{
  "routed_scale": 2.0,
  "num_key_value_heads": 2,
  "rope_fraction": 0.5,
  "qk_norm": true,
  "tie_word_embeddings": false,
  "lr_head": 0.00748,
  "decay_fraction": 0.801,
  "doc_mask": true
}
Below are experts of layer 4 (counted from 0) of a mixture-of-experts language model. Rows are named router (the router's row for the expert), up (a neuron's input weights, with its number), down (a neuron's output weights, with its number) and show model dimensions 0-191. Each number is 128 + 32 x the weight over its row's rms, rounded and kept within 0 to 255. Numbers have three digits each.
Before each expert's rows: a language model's description of what the expert responds to. This comes from a sample of Wikipedia text that the model never trained on.

# expert 0
It responds to: Plural noun endings. Plural and noun-final suffix pieces closing a word, such as s, es, ers, ings, ions, plus plural nouns like people, members.
router:137158146108152142081108184107132141074138106125122070046150121131069142134065064148135197126153176121136153127100091071076148150066150119149140089144146111139177185124100104138116096136138150169095145133106129154166118163178120077150118121128187154127119098126079140155078110130095055103128128142142089142145107104108198107107165110140067129147093121116154070154084124090107112156172109156145141100137150115165132093141186169185151072181173116134131165125225139061124147095120111103176135192084084119130147143096188139126155118158148130165113112156152153171192123133139121126
up2:116129154189094100131134143126148103112096105136102185135128134110102137143109114068155140117078101134180048119149127138098130081136119127125109145142078106109129156182092078137035025149123141122132094111112155082130100105105126163171098136125143144104170098153130119150114169140100152082102131101161144112144133143108151146183139194130190156149135128169153102089129112149124057100151165125085120114101150102144152136068143098122185163137173148116112055153156075117102178129177144087131199105134117102087069152139109160160122100135105074149169131116050145190174203105076133157
down2:153130098118166167071137189127155105076145173120114094063142094146107096095118097153111109110110195147142161096035118079121131109096015119117064136086118119115117113109186061093104201152137114088168128106102114147137134163138111111133123126096120120116156150104111116093093189141147137139123123147136167087153109162132154140140128102166112174139163117116166075113103103122113116120165160098196167103145097137134183111157193110115164090116088058119145122142166164122101094130123210112116133106085093164143085150153131189088132156118130107154096194107117093188147148092138115185
up3:115114183116069125122147140121104139130115109125120150128093200150081046151107148100143161092123123136084127163105142161086104115132128065143112113115115127119110079151128133117161116092158145203132166109128087099123127103146123115122152179156104141155144097154198137141123170169140129193127138108144130068110092143120131106145114167100082186071194169177108145152102147084124132031090122119178171164144141130108190138037103153110131100136113177138072106089107146137122110217127109155110118137077149179120150143139082074105122092121152152052119131183153166177128130160068136157
down3:132117167117138191179129122133161179135116071103113090159118103161123176114105147143147134136088051192139172108153101063115115141145149137189102127161159162162125144095178085107112162167114087083145089118162103097157109185106205122092105164098126098064117116137163104068139142101138104108088139085122101180111135079116107142174049146101155074063117077107109120118088132083150109133107117121162090163129142164097118131119160133096131159165078117143073183131122143146130114089115153137124072108086134107139106118159134152125128117073153091091125189109111090165151224063111110145
up4:187144106123114095159107101146114176084195232136109108120102126129109154091131093146134135147106123093057160182156147113167104116115139110153102069167200127129125083116190124096089106166057144113156104130099134087174131119098141099086140120109122081125085144120113065144070142145147148099102141117123112112126114142142122140159132121155074178115159085149112099147109123146072176081136156148165123150161084141159058108120065101075132134141114162127140145057116132162146124098147110110119163140124097088144128115183184212142140118188199132174045162157160144133136115154163159128
down4:126173114150088157117100089070099125104123112125137091101175093129156154125123104130089168134159093164243098136132139103135127110120086169112194161162110127082170129157101105112089132124124163130094180129107080122163187120179070104152142074114148116127150186064078137136143138100148066131168120174168132141140107134146133113158117134133164079137100201159164129126084126128146096127162063147128094116067131124148123187173130144178107096154164111146159124137183205091126163133070089150150129144171114197088155103093102132149124141167094074121198121186148162093124096119126153140
up5:116154132069111229115144103109149088165127159167159152124210127127120173120137168155127115133200199152068082132140114102143119117147156098131088114130130151127130144131076170148104174067136146110124131183122138108119134161136107152116099139132126108117100131119202100115131126133133132142119142084143107112142134163133128117137156152122097130103110143108134130168098135084148148118102132149153129155077051163065121149017060177151166138175106081152131141140122201136129137097130065112129130088122162152164131054091063175107114105120160060150104186064096146200136136106151093101
down5:147116144116171096111179079098091158102072138133135080115120122137125175112119114141149107116093088110086187154107131147089121126142111133120165206062116080094141157115129071138146117153113095147135133071158090150090160088107149155043099133172162128149113035137061173125114094087154179100163164155154113108138139108157067094104075129109160100093128127143151092153130140197136137120103074108105119077192149129101127139075130105140140155076123133148127118150099069172170104096137146095200125142108118121115123111115092102112156137113066203160147042141169159112122170120177138141
up6:141177144105101119136106137160103150119121131091172105095152074109093138109099155129187156106080187117099153092112099145091139144171120083167159112072134122106100118121105075186102149167122141098137152124093055109146168116059120137193139081148188093157123166085136172104138191185154122095176168122093188171131162121101112123108187151165105129104172091158158167144155089133163157096093096098164152113159113129082081120140059167124135098145105107131128146187147143092166136089070139075135134137098145189112187201143132143134124118169162176097188120147130115152077115088144121123
down6:129095112179133137111116140105152142124148140163120121099146150170151110153156120153106145168216128123137047186137114130182170167129177163123130114162143114145193110143118161167171110116119146138128118077102131199155110122167113137105142160084092125074138146151120158139122101063139118145111120130111055134190135151172148162139077106145152000146107127120139116159134124131114119190183092154105061110111120176122198118195127145109127098090138155138144120112135098138104092122154107144108117156121108092147109105090141097117133151104096042108119125175101180083168216136110082175

# expert 7
It responds to: Table number punctuation. Commas, decimal points, colons and pipes inside numbers and table cells, as in election results, scores and durations like 7,512 or 2:50.
router:103193105118156126134144145134070114114101077147103126113134134116116111098175189062133106082129118138099043119113184150136145160201117178167166118129152082160131131107143176096091165111114083083106170154095139148204136130153107173109133136153116082133137112116143197160175154183180120169074126176139124181119147143081096094074137151128154114165105157110122141176129114099138115157132104163081146118169151070088148170105181119073122141141138133104122105152111153111163116181089097087103076074131109157179145151125096137154105119124074137160167103143161155181082133054162165170
up2:111090108151108147170163172133114079167177163102077153172126099129162138033098078137154135123171168160145151103136116135125115133120110104121119138143090107099169158119132131138151178099189154178125170110118093144121089113063121102157117101086117164128072126134111142068165123096117167113134166141095113155060094091094171134138090105139122169161099032097142081086150157097083113123125224142139081094091144129173145120201147125123075091126139196150082146100162101175120116120153199106106125131170179117122127105164154120088182147126128124107116183114153173144178093106114138138
down2:129123110180159183148175109135122094132145138066143098136123141164166127071102106128143138171120164099159190135144083199128151145152099151182127136152171153135151098174114103138125107165139074096130126078125156056058156152105145150119100162169133172157057178136087143086130170110096127114179104127113132134120146129137092100161179113116122158112134103107144163149191081064165095116153112122136168127086129187130152123101100073181106121134164139144097142182108142129115199098153168166152162154130103123105080127105136121210079159145100152143104131119180113141100063028132088093
up3:194089054148199150146138110137083080090128131132145160130173162138156119131095095185105111149129145137166132150170171142103134135090098073128116130079126095094138054133158061058167112091107141130165121109088187102131132105112115134193100158133107098143117129098122109092165187158169134138173143114119114118095149166115089191171103124147116133148172180122096105060153121068150099103134139158116093084105162175046140115139101126086137063113109097105138120147175188139094126131052136135139137161098116177155093146149186148152146161113097073127180124121109115094104104108148151068
down3:105177134067081104054123073167119096085130138190089217106118091096139173128093096121114125111174134161136122119133144117120146124113099109185158113130162078108128097109111142068125075085134097115147118096087179171074140142111076109202129096075084103086193097187112130144134127089106117121125141115129163098138167102160122130151120197166185102090119125106148161128174092111176134097164061146159114134140152151146156125145047082205072113152141085156159120126105125175115084095152122147124173091086160163147135129083185113138130160123154101159165167154130115119122117113112149114
up4:168048108144149104137143124114160145139134109103140107123119146120128094123133116151137101120091109189147118123067132104157140144150090127138090174143168068112045185168061124152222131062173132111154114124085194122108184112160147119155186174112127168159103149113148129170120134066087073179130153117081181122088139083136069126155112151177132141145147153132164088107131139108146070120164144148147137144102105133131150127168166142147160150120062123109070116151154090086095163138095126155152145115127186150124152159119099122118129141129124127159113129166082166018151132158155067062
down4:095119123146132080154118156146194165108111189129138094157156108104124147098140073150098154169126155125146118113154130138131134127139156087137167152150115110124108166113126148177138142143140124151084140177074099119160153103120069099027147132143097113088121125179173143139174189133112076126120133117089089138127135108133103132062147202122175051109136112129110158117108114176140055030148106202130123128104042114109125152140142128140139084145122130117155148150091106109143142117141050068138107147146201134095165163112134087133143076188119089148131090123185125118058093161176096093
up5:121158153138144112183168125088130114123179117146141122133064137182058145137148121158176202133151129066119072163121102088095116122129168155131142077107093136109176154158095114126073149178133141154121194153107092148132155201126165125142153171154216136175101107151105146106177102097112153127093186152105161173136101114091116053140123149155134113086118072090141138126153128117105106089121156231184104102124111144176152136134122095106199120161154140126114133157113089104129149166104088112110102139162133094166166067045119096060096138141131133095089111110136141148135100142156166119
down5:141186167132088098123103068116152119140131162176121091149170146101141097158069194135133076119100116146091133101119149164136093215171166113083125133092158107161184159111145077105085110103133124091154154156118120139137121165165128139128124099160134125127179212168149158113123164138111103163115158112189109073096109088168147147093092154068143019145087141130147097112155126094147200112134111103146115098106050153091129141108127141091133151169127166160158084131089160087113129173163135096197109118152107138188098139088128079094142072109094147135125149142176154161068140121121121151
up6:160116151077114159154159126098121142084150072103155171099086052125113156072139141172097120146139201122179096105104157120154102107116168120081142190152146126175125120199147165172168088162171127151167165181170055140162167087115140122123134105121152098151137107123148143102153159114124156129155186153143104133107085146093164197183073148099175169187151085077121119135156146163133124102149191184128115061150150140130177149131145123081156173111135104110111146166115130124127180076112124088128111150124123105127136038108167087157106095101085139089153141187132152136115136133116078104
down6:115090092113152131143152065146145071099086199205131115140096100088115169092116116087153129103118083119125083195150090221098112140094157132152100141128161140090140152145120099124090106119068179154120130093130140116096114154114132088134125098189161133141104148060120205112046053130158115129110119086116177072160200104104100152118075089099132040101161141089120126136130155123159099145127143145120067134110163155157089066161143144108133131122121135157079136131129117155134204175165117145106098153148143112141151110124089100148097138095158114136066139084135099171155158121102120149

# expert 17
It responds to: Mid-word suffix pieces. Middle or final subword pieces in place names, technical and scientific terms, like Naini-tal, electronegati-vi-ty, Palest-ini-an, philosoph-er.
router:115095160141194149135116150119141193138103173157127134095083142087110146161100159184072108165103198114143172109087080085120074154099115085079074131062150142174184115076160078219140134158144138116124121133135062141115129085131125100118075121163158128132059187191126144130112122129130123110150105089136176153151100167150095131154128122137107126175116124128141144154110132141119199109093063099160092120090120069094113109089159142113151098188137096124111128142072133097066139186147145107089085153153076153124124135122123138130060110057140142115085154105094166174154140110143133141
up1:151130160128187115195134127143140134128140116104086113091152119148140180158132143121128093163085109158098139182127109145098063169112121053152074104092074144097131182098135128107077076160143123099196117142128189135118188127134166110089144106114173141120126125102189148120126182134123112107133130139116113103109083193099165107091149137094165153171144054165058125114077098101133058128094092124160131159120128141123093124172134132119135148079120138145133103125237142086137087112095091139082161089169175135182146079126118108108175173132083099104088175150147162164149112184120083110
down1:150175158177099164169101102162113127086055105131145193106161115133087155175172124179117091120131169053161149111174150163134132114078095101182103097165157195113147140152073158137206132060155145148074145154102156099200162098096104146149087128177107129077099129109108144207131139172162091143141139133141131136124118116071118158102144143127077152126071149160163123178105150150122143167145054180114133085127162099097128111119127082132154171092168129141150110136127135074124118114133123051116151162110150171130145111142148137146150143090142089123172132184099064091146108081125123144
up2:121184092144130127172064164120155162196133109129103185190143146170146139118181157095126096183102148122077087139070117050135177115150113164156134167107119120142105190112147136137171132150089143084166180162129094165108097117062149174150215099090088078201130176146156093154141110159140122167117144122102136151161148138046178091155127076118144159145156155131090092152137070123063132097107113124164087134157138133054102186118141091113122159152070167129142077136126122131142111130117127100144119125127154165133165135122099158133099152131106195147091123149074143137129160163114159135
down2:165126141128108109101150136132126098100149131134152209125172146152114107185141110134149084092048092112142147158112109162152141139137110179105103084127115142114133172134117158106098143090111049100123161132152094133159144114112097074165117163084167118109101116187108120126175161141109169166189154097087088165101182101154099113130088139102116136122167068120066085132053098132141153131151131138151111161155140152071127155106111131187141154103147105146143121143133086127166177132130135135131061071154200164185047132042102123126096170146144093066089165158183153095097145135152070152
up3:129180161072194137178180104099145157172193141095144159187116159124161129175122145131166154142139152134093076069087118171084127137196142182115092117118085100101101114134053092136141139172127171134103151177176194214210123121104174143132128104117125124146128099148110091102141115153160177096114123146146113099127051155068140087137161106129168170174096151098163156101133117128111111167132157153158080127107136126120117087126141076159136117144150139100137130124105104120113098119101127165102117183200134165123108071160117154131129097117204092135087137096136161101078081153137099085
down3:124150114122134083150192058191124157125084114129142184145110109132113147192148109147081114143138078068126126147127189169121132127136127163131080160148154054079090129131145172168133186132130158166105103115162144125136072093126130084073110102125156102178092108025133113047173119135167153174094158129205107079111143102150099132132162092136118184132126142176133102159105085161165149131119156142167099131084110134111153142135105083106069149107117070135126110152125146083130111079192139126105163170159125144120134066161160149162156167109107106088135130157095146126086099077130092176
up4:132121148155144166112114122140122164125121171158144166135147107130156093138140130147122168145091108138112127117081125104135118096178140108112150064082168150144106115203124130105117138082170086107153112131080153158190044095114125179169152112105064142104154155162105121108188180120130073127128121105080179186154157156098149100159116167148156187152128133126160100183158168143074031059142122116180129117097170127157054158090143095151135124118159131178112165115098154117142131161165087129117064086114137175113140114155138141157100106160059165163092114131129145162162098136225151152
down4:120147094188111086117082140101141089157114116111165089132140161106144156155158135151090091140103094097131072150136071095167149234109144118156115176150134121099107085118146201098134134141083119133141139064114158071107119116139124124208169165134106103164141121118149120168165089134070158115137090156166103076091137137160127106163169075138127092121183091152083125118094158156118225137094126123160105135125155178113120114156151113148089128182081138156125111131128104145184136127104173104114104070137120072089124090133169097201128162148101116168128180121215156156109097146187157112
up5:162116157125168128137181134106098134093160054072166083086156136097107141085102110151110166164159131071129115076148138171105083151131166160089137200115103111126154089102060089103139222097174119133089134125187126130101069134134130140191092160141160150179123122132168097124121097102154095114146138127087109064125138133123126142171079161143130163106121116093110133113136108108172108092140111160150090159158127142168162087080119146151155149114052203146148075143179131119148178139088081127097187167100136169063127128117090157142083140145108141196137102155124122099154186152092157100
down5:119123107144118173173146086130102085090148069106121167139096107131137161148176115152173101106205103110090116143113134092108136127107082127166145100204172116125136100191121127151112136149130186134135072118120127093116130094144141151085070151205152120134129111091170146076110106155166153150109123082070157121091129122099101180095157130072141121131117079114126092105097085145109112070160113100106147099135131126139111111142102136138054118133163107087095160142131064092099079136173146094133138204083135133122153112111081125112153146070142143105145150091187090095032095163041089184

# expert 27
It responds to: Copular and auxiliary verbs. Forms of be and have after a subject, such as was, is, were, has, been, became, and verb endings like -es.
router:198100117055164117108154119098139101145135124131161114079108120105081126144154135094199141149122145146132134126130071119124114154110164070095164112072108183129113109146098130094089197150104157086108089093132113186189158147149162151082110104129114181117113098180106189102149146101110165089116105092130107196072067092116070107106106093090131086115113084156127131121121148055110134144126114179104089112092124157133106109145098133110089054082163115083167122120171166051097074135104100159083163148165104173161125166141172075134136145129076116155114125145149086159155102116139090165
up0:127119155159091148112097118107145155133128087121074043113170198208165158071089165111169083156127122169150109151143184119207170113127128099167129212098168119092104119163117139138096191068115128143170122112138095069148097186154117075144151121122177066140080115092112115150104138160106139146110115136130100143113216158111107106162151137103139143167120125144129104153103100165094139086089120136109143137167104176119183093083145151157123199152095111162125085128142123135176099152168160130092113153125160128129147186131092139133133196110135145157067100173123108079074138096150132142
down0:146122141148056168168131166147204099099156146087087159141137119101141111130141093144107131188092050161085157153104094150077088120136204164114102167081126136148178098143105182133123111123133186117165108149111086125122128156122091170135089086148084150154153154078129137121129122156085114109112125135136137145111052135090158178156101206147111106116162183132101106159172162130166121154171140103171062136168106208161180109090173116125134132085091112154112131143177092180192165077149098105108119122094118175065142147074096117151122088148111116126119095094162109146148142102112175127
up1:160124092126117135098175113164164120170120076082155077164154144132154168149132147157120147150114137167137150119107155057121104106161153133071086116097116114116212101120111124162113096097165172155161134090104121156102137098098125110170197160040150146119077171125121131056155164172102085116138141182115178150093114080110132128162118083160087134155124148109144065143130095168120141071098168147152109129163128101124162123132129114110190162085119185166171183080145191139157101069078187142133105138130104101115105117189131131117111081203170103179100117152138066149143112129155122102
down1:106180169136108108096139151115059094061125192109085103137134113177155117097103106126086148140165146128154126112098165145166095122158112132129158194179157098148094135070091125145090130088122168125094145101124108110105122092120033096168111143168123089098102126152100121126171137137130103138103098131150067116173171109128081169120178154124163189111132100192154174082152140073184166135187125117111121151136068140101096134112052083154151124133150164115161160161154134116084146133153151136170132139156096086154161122148138086112090197091134101091129122176113137069159219118083139091
up2:148136144129106166151054180107095131116136163104176162124070176141130114130121086170168096103155105140167120080132127080140099132188148082149162126063143129094155153077158166160092116211109147102195153158174183088140170058119154089114140132160099118139148111134149122131145099099154125152120158125110125154152118162091127106153137129148130120170130193069104159100119105093165102134105101083107077125142118169150172167169108098141189132152083188131148102106106100127113091155155120180142095122138139157050146123173151143067145100173136153136088167147031166097101118176154072124
down2:107093107195147105157147170161132190028105093052139145135178174134113104154151133156077112051167089154112150115070106164112123192100095069118088098124122122123116114135161125114124108051122179111116135084096111117179136123122155113088161123140109085176154121136172158126106122130130177134125154116146084187166117156094179157203126129122106153147146103153072108114120117100087158159186147087110173070138057104123099145161153121099161216115137136157133115091143148092122127136118154058077142157127142145163078135149126068119139139179190127105117116145127134146144115130095126153
up3:141108121165104108136102155155121070132164085161100090104144194101114136090101093113175175169099136118105138136169144134142103149114105141148117142131114103129175128129123169135145096102153145075186101091087146068148118104072166145116112176167161119113138136139176080061143108153204141149128192067115084104133097079153127116170060097100123156124186125123091103084105152091070170092130127141118120115169082139146143116121106128113138107193133106057071075107142194133074124104093106091179106060108140079071092099062118129183128170135113122141140096137119161184128103072133118108
down3:115115067121159172175120106184055123109163076147114152162153150130109090144139175112046147145114107110111166151132150133078118147130142150153116104126102118110102120160142138176138097116143154139111183070146122115116134102122144135157118123161133151122079172085148125176093138080086093131180095066096084112167152142148121107110196172189098127161177087147202151147138160186163095179094099146096124099106174146095053144164166112110179140182185127154075187142109118176111186158114176145151106105099158148069147134098129099101091136116176142079141148089158102142146075108120109160
up4:152151111123093141141131179139115124048142127142123112117050120160138172126124175191140144114062161139085098149079083108096102134115100148131137110068136122136163128074081126170152114163183136116142175111088067113117175131085147156172154129158123111116135168100043083098191109132086128147086091126065156163133132131110143120136160099113198184174115129089084140144142024123109118146090111126123119162176168081117126161074077059092118128151108165097116162148141089099106112125148101098117137110135104160194108109116162113119164133166169115149171118127081125167070096083124109106
down4:130082064104179146122095172163198083129127144161099108112127171136152120124161116081080124032125127142099130155140133133195118112097110129112083183164188103101117120140195153095120069136126137109169130074142113155102173128091136104108113117109128122145183174064125119117118115070167084120135151140101142126138048110096141057192105143176159128112144130154093098165126109111168134121115159115089161173129117170132104147103123122173138145142146152098194089098131090145092147166089176118152147096144112175114124178116129133091056167060087115132139143040109086124125139101155126184

# expert 13
It responds to: Word-final role suffixes. Final pieces of longer words and person-role nouns, such as -ator, -ary, -ey, member, director, son, daughter, married.
router:125106116104148200107109186139108093090107136147161090068093185099103175123172110181138141079128152118097113149104152082103153192169103116067170098164109158141187122134103161139107118124161124138130134110095087121118144111090098094227163093157088096163147147178091154110104119135126117111098147107148160155110134143160188157147150094095065145104139122081160117118200122121114150123091143120177093050089063165160058165164144083079117139177080111127117114128127134119137140122142133098077096215087130114124084098123131139158080162064131122112082121091105176117141123142109138140
up1:108123116158084119143034135157083134148095131133139079150115151154106096099183140091106128158151098188106081124129116106134073113115183186098081121159134065129131127176168095177102107126171109154157117149179161111021164174150162131122146081162157137114142139111114098097159150126124073126121184151141107141027084183148150099124143160104161169137101097125122110156142111157094076089130093153180096115124151163100132109153096132148077119131161124181134103119133169090180138121110112158129141119134105148128172101064095119094166111201096100154132171135066192093134129174153120115
down1:127178133174074118105070147115115121171156191119166135167123117112168119136140149130087151152120116169175042119139090157076105114151128186141143111111136076092133063135175109122060134138214148156160150115117125086142126159134100095077153058175186113122126130136188141141181148151173084102111188146109108120139141130152159134096111203107154224138109129148165130136124112162121111103050165073152180098127150076059143126174125146132136157112137119172159084165071137113101119146113125114160107114128172150113126141116174159104157099140091090153111105101098197116110141095115139124
up2:127132156149172139120073108106104109117129151145104173137086188179081146114110097111144186151060169112107075143191150112169116108147159050109192124101094105053140126162153062087122143100094165063076084189147108151074105112154109101132186142129127128153152146124106139149141113140185110137103167093149084089100064074082135111107107123149171150151147125160204131154088157132114128107105118144090147164188103126142195144112088159169144182162154155132141163117112129089147150067077114103119128090172095127118062172098091161110124126108099112164122119098118168115128142096144143142
down2:160119100087114075113054092080129134090121127106185105062090122157137153083080103097107059150151135127133116163144134161067121094163105102106092113144097104122108179111086151102161084088103111179111176110156171148092156137145118109112101093148134108104128127109130103166116150094040122121157154091063105100124137082174123113150135153132168140123206062107173112186107136098097156101069092151121104147128086158148172146118067096104140165088090153135139134159108115135121180188121053100175107127106180152129131126124118091141130143156160133163175156109119187132148128128193189183
up3:144139052153145135173096126086095143125114017117088115106078199126139096096164110147092097208074128098138172096106125095158147116112138068128153147116140101096147176130132117142134154148127123189117135196135122085092110120139129155163143101146084131144111106154111192103137153112146161130155184121149099127143032120131091137114122139127069119085162079149141118174170137178128124129126147118167182116183121118172160103140110125132120150179121156118157142128158119162161126107150162163111150064116175061088093175142127081060094094164069116142146098148099150116125184087093088177
down3:146219156131070105139100109157115188119046065112104124168114156151164078108114169156132113147114137098140154096143112047110074128139204127122141126088139120146175111131138128096143086160122124168127138100155122142158122096165146054157095048163149137173115146115138134156128108151148090064104127181078158132105131125110126105077167150091103160097166158069167156133133141174177100118106124131118081103158037146119172093161125105185155144115105121112147085139145111115130100077149108141101151079043136170133157122121078191146131135091143139131123135153144180079169143166131137162
up4:188084084140152090149188119089123118146138127052139125137153014088171163153149118140111111050145131097103144161093147130127150114129108129123130194134115146175114147108117121118157154082085149095130143097154115098143138091139154099125049099142159135157108116124108116095110129027141069190107177138125137144108148163114140132135131123148107108072073107154086132097131099128095141143151151156153107114149175155089043116131149169120130104131120101143128080084132164119213119071127103139137154134133171151088108079136117169101069184118082168209121099140165138181135137137104175101
down4:113145098126143072114162139156091177135163121085177104164071159082200140162129107127120082144096140117202093174107160151148204185104144149120140146197161163105126108101190138099053128118126143171171161140149164106119120107096092084174091137131164131086114166092125144110086107098135136139146140083122135081139114147093150189191137100155145050193123070081119102132087093107145108137090087156067114150109107125111183163103125163110118147159110137173145131075139089164178174079163161111102172148100131112101135104172145154113091091142122089149149120157131096183143118150163125131
up5:185097118115160089197135140153154158175145079084160112123092068139103129118137130139131140136115150156092131127100186177132099156161048126138084149159102130108134145100160097111141133140083132161114168147141123123108148118154128085113142053094093176152137126142136161099165163130109118068091122146172120132084149152185057159093150122099119130096086117124103128150100131133066151172117141117113083126162188172112093135132169099143052122105071156163175090153122154101179126090113136144157157108166093132089168054116117130111219179158137149133108095032132157119100162169166073093
down5:133152108094181118130167103121090109089105142096160106098097140068154164171110122189132129080088145163145039182134127112155079094059165138142110121144176131094158080161126137114081093139165131176171166152162145166189207095090126128172111159162228143129122175085164164127174070092139079123143130131125113147149137097185093129133153142134110064179189120104094142141159129086145142165144132126122128119106171146130148122097125155178096150100147114151208113115148129182118142154099181132151137135099089166136133119181185169087139103109179147129162109162158130093108153135125109150

# expert 42
It responds to: Mid-word letter pieces. Inner or final letter pieces of ordinary words, such as ce in Cretaceous, ch in notch, e in universe, plus single line breaks.
router:117093078087115120147134105090159112087131085055086087097108079118116185172047148110074150107167097176102171090158109152137169139158158149117067141116069119162145062086110145131057139165153164169099114138133081158119134094160170115153167159145070145108091100200085083083099079076114127157147122160115131120158081129097099073120158117108109130127133141145142135088157109108147102123130108106100107081115062177092092131109137141124081117157077109145168141156158114101094130127104121094127095118066148128166127125104077123143064121142066172114125070167134177137125194139131130112
up1:141170133098089233113134151133098090155108093118133177112130131187128130081120124125115128075082124143072107152095174145146141101172110107097150102067158124102064144097115069155134112122102165154217130200171155082167175096111107102176161085065180089151100101145123119106128136167131179161126126136131113150097086128126152112075115172112144126164066110121145158130177112069083147124162214116088103139156140093110128119119129077117088106110091117138160091119117194124119162134156138152133128101160100109098153128151095173136108148156164146137143099107092079169048120115102083089
down1:096129127135091146122135176138138124136139139109070161106125096113126144146126096148146176128087096123167112116146157100158198170120159113140178131181129163084184065160138115086144109162127138169119174161131120132133143047128117108118092182147162131164119192076119154117145112157096102117105161122119151127141182163154149212135154134112175059113114188111157118096163180080094065164099103150120069120131208129126120101103133156129088070076125136140100063115120110129117117173176157077139121129077123107095150148131153080089149144051131094117170127124127073104060120214121140148
up2:131147144116172183184147146138095125105131070192176110154158122132110098128153087176087138122113159165133066134119150115130086118145163123119138078132170133156107139091102070102121127149158165114158126083152090177141090107126097107166099093063141125100115127108106133110139126150095164117126176111121144151202135104121094113107124123122052169106091125123071148066166121101146103103109117102121127173097094076175043107122168095073140176157155156137083100207136106089125161134162080182141100079116126095097176112121191155108086165182087147179100096110161166132110109203092097126
down2:181123107174111096151106149113120081096072212079149155115172117070119077107139164103133185135114084118147118117179161131109121117089121109127113115114114103141158122189117160141106097153122146139151179133139064149109246100117073092123120103087173106196148123113111179147169079156136068082102125147129124120137135096165141168162088139155159100108161115159175125079110158112173132108155130147128134167137193125134103126121051124098105168155142180138175098149107087103059133104113102139132098151075142161125099096105103125112174197110143113190114149102131052111137085130140105168
up3:157132136116154155158121132078124141172076110137133107190130112150170153121110152124119162083079125149113160141066130102158097129087049177089114149070132152078126095091129116179126091116159072099107178124147173125072144123162084167120173105134051151106093149200117090150166133131169083200145167133119109144128114132150124084161104131137148114160111109117126098124109150084071182119135120140130110153133111124120121159123131093123135102113067142169161172112190225148115141148168115081073122106171132176093139051160205183092125125123093125110099095117097115076103132178163114147
down3:130117157133130082098109150128122083226142132234142108103125175169097130129160133114118124070090081130111202166118163117139195130129122054157129111170161095115124056098111087167073139103095145127127104101129127072099132083164145127091170164096138129113146094086193084175111143137096183161111155181071126127153107115116133195137106154094141135103145153147100209109080164148104143169069146127041135126141136163140097169109102200131123088097125082130134073111076109107143132109117156134137167153101074096160108120132139125128153144117135137104161125106137123162113122105094148164
up4:128150072160093109157141160143112140092170126116210158147157137156116148060096148150169146113107130159123123161103154128144096100092160202111094093132166085127128107142187066165100096118134121087179117121084073048139157104122161143126120162103150106142128114130106116125145151131156107103120126124096138095125120125181113123113066082112137128110122148153083066133144128128181152070059139124120164183090094110092052169100104214187132126146080120101131079130116178135135064087151150116126088098099163126175121100169218157148085140117102174140136166152193161134127105124096111165
down4:131083119116154147135103165156066172149147156116169115119143095109177119125114113172051176105102117130183143131163116091101142125107121060170103096154144102162086109092175167126169090104156131115168076136121116123154099183115116107062116088080121112091186105184117126133103133025063113135143152125150091102084143153117127109090095143177113105142120084118099130098133171152132146096182218136159135082151127127129086088124090126099143105187104152180144150098089122107111101116145158101130112180102118163074130063086067124149106104142102159192124133106188108101150095113065122152
up5:166086110129109130134142187108104106119168138150118176157150119189125146044123102171078087096146164146166094142115083111108119136109149122096182085110102096157157147149114069156088186122110082129172108134091137097167126105149174104191141146132145129132119134105096118055148140131128194126074141164109122106160133129104162059139100057081099156125069046143146167149109061139172171151062113122133148155124144103068091128116128121160190108177168107063073109163140166148156129139039126107126154126093129072172160100108113131180142116134095145136162103126123139141163093126120110144
down5:099172108174172119137114156112129215137166131099109139159135130089150118129138169193096118133146103157150168108111153111098150090176052135116149073132110140138124122106167101172142113144115085142101073082159121127118122204122115131136126084158139121089147126179121066069154135169129163074177136113141127124131159095116118181129092129172168192079189120113127191135128095107157174145094136100207119140070095088157099130084176135158142144198130078175150147121185081141085131088139109160180132117051169159146159139147183094136169154119101153162110127160139122124116099128090096080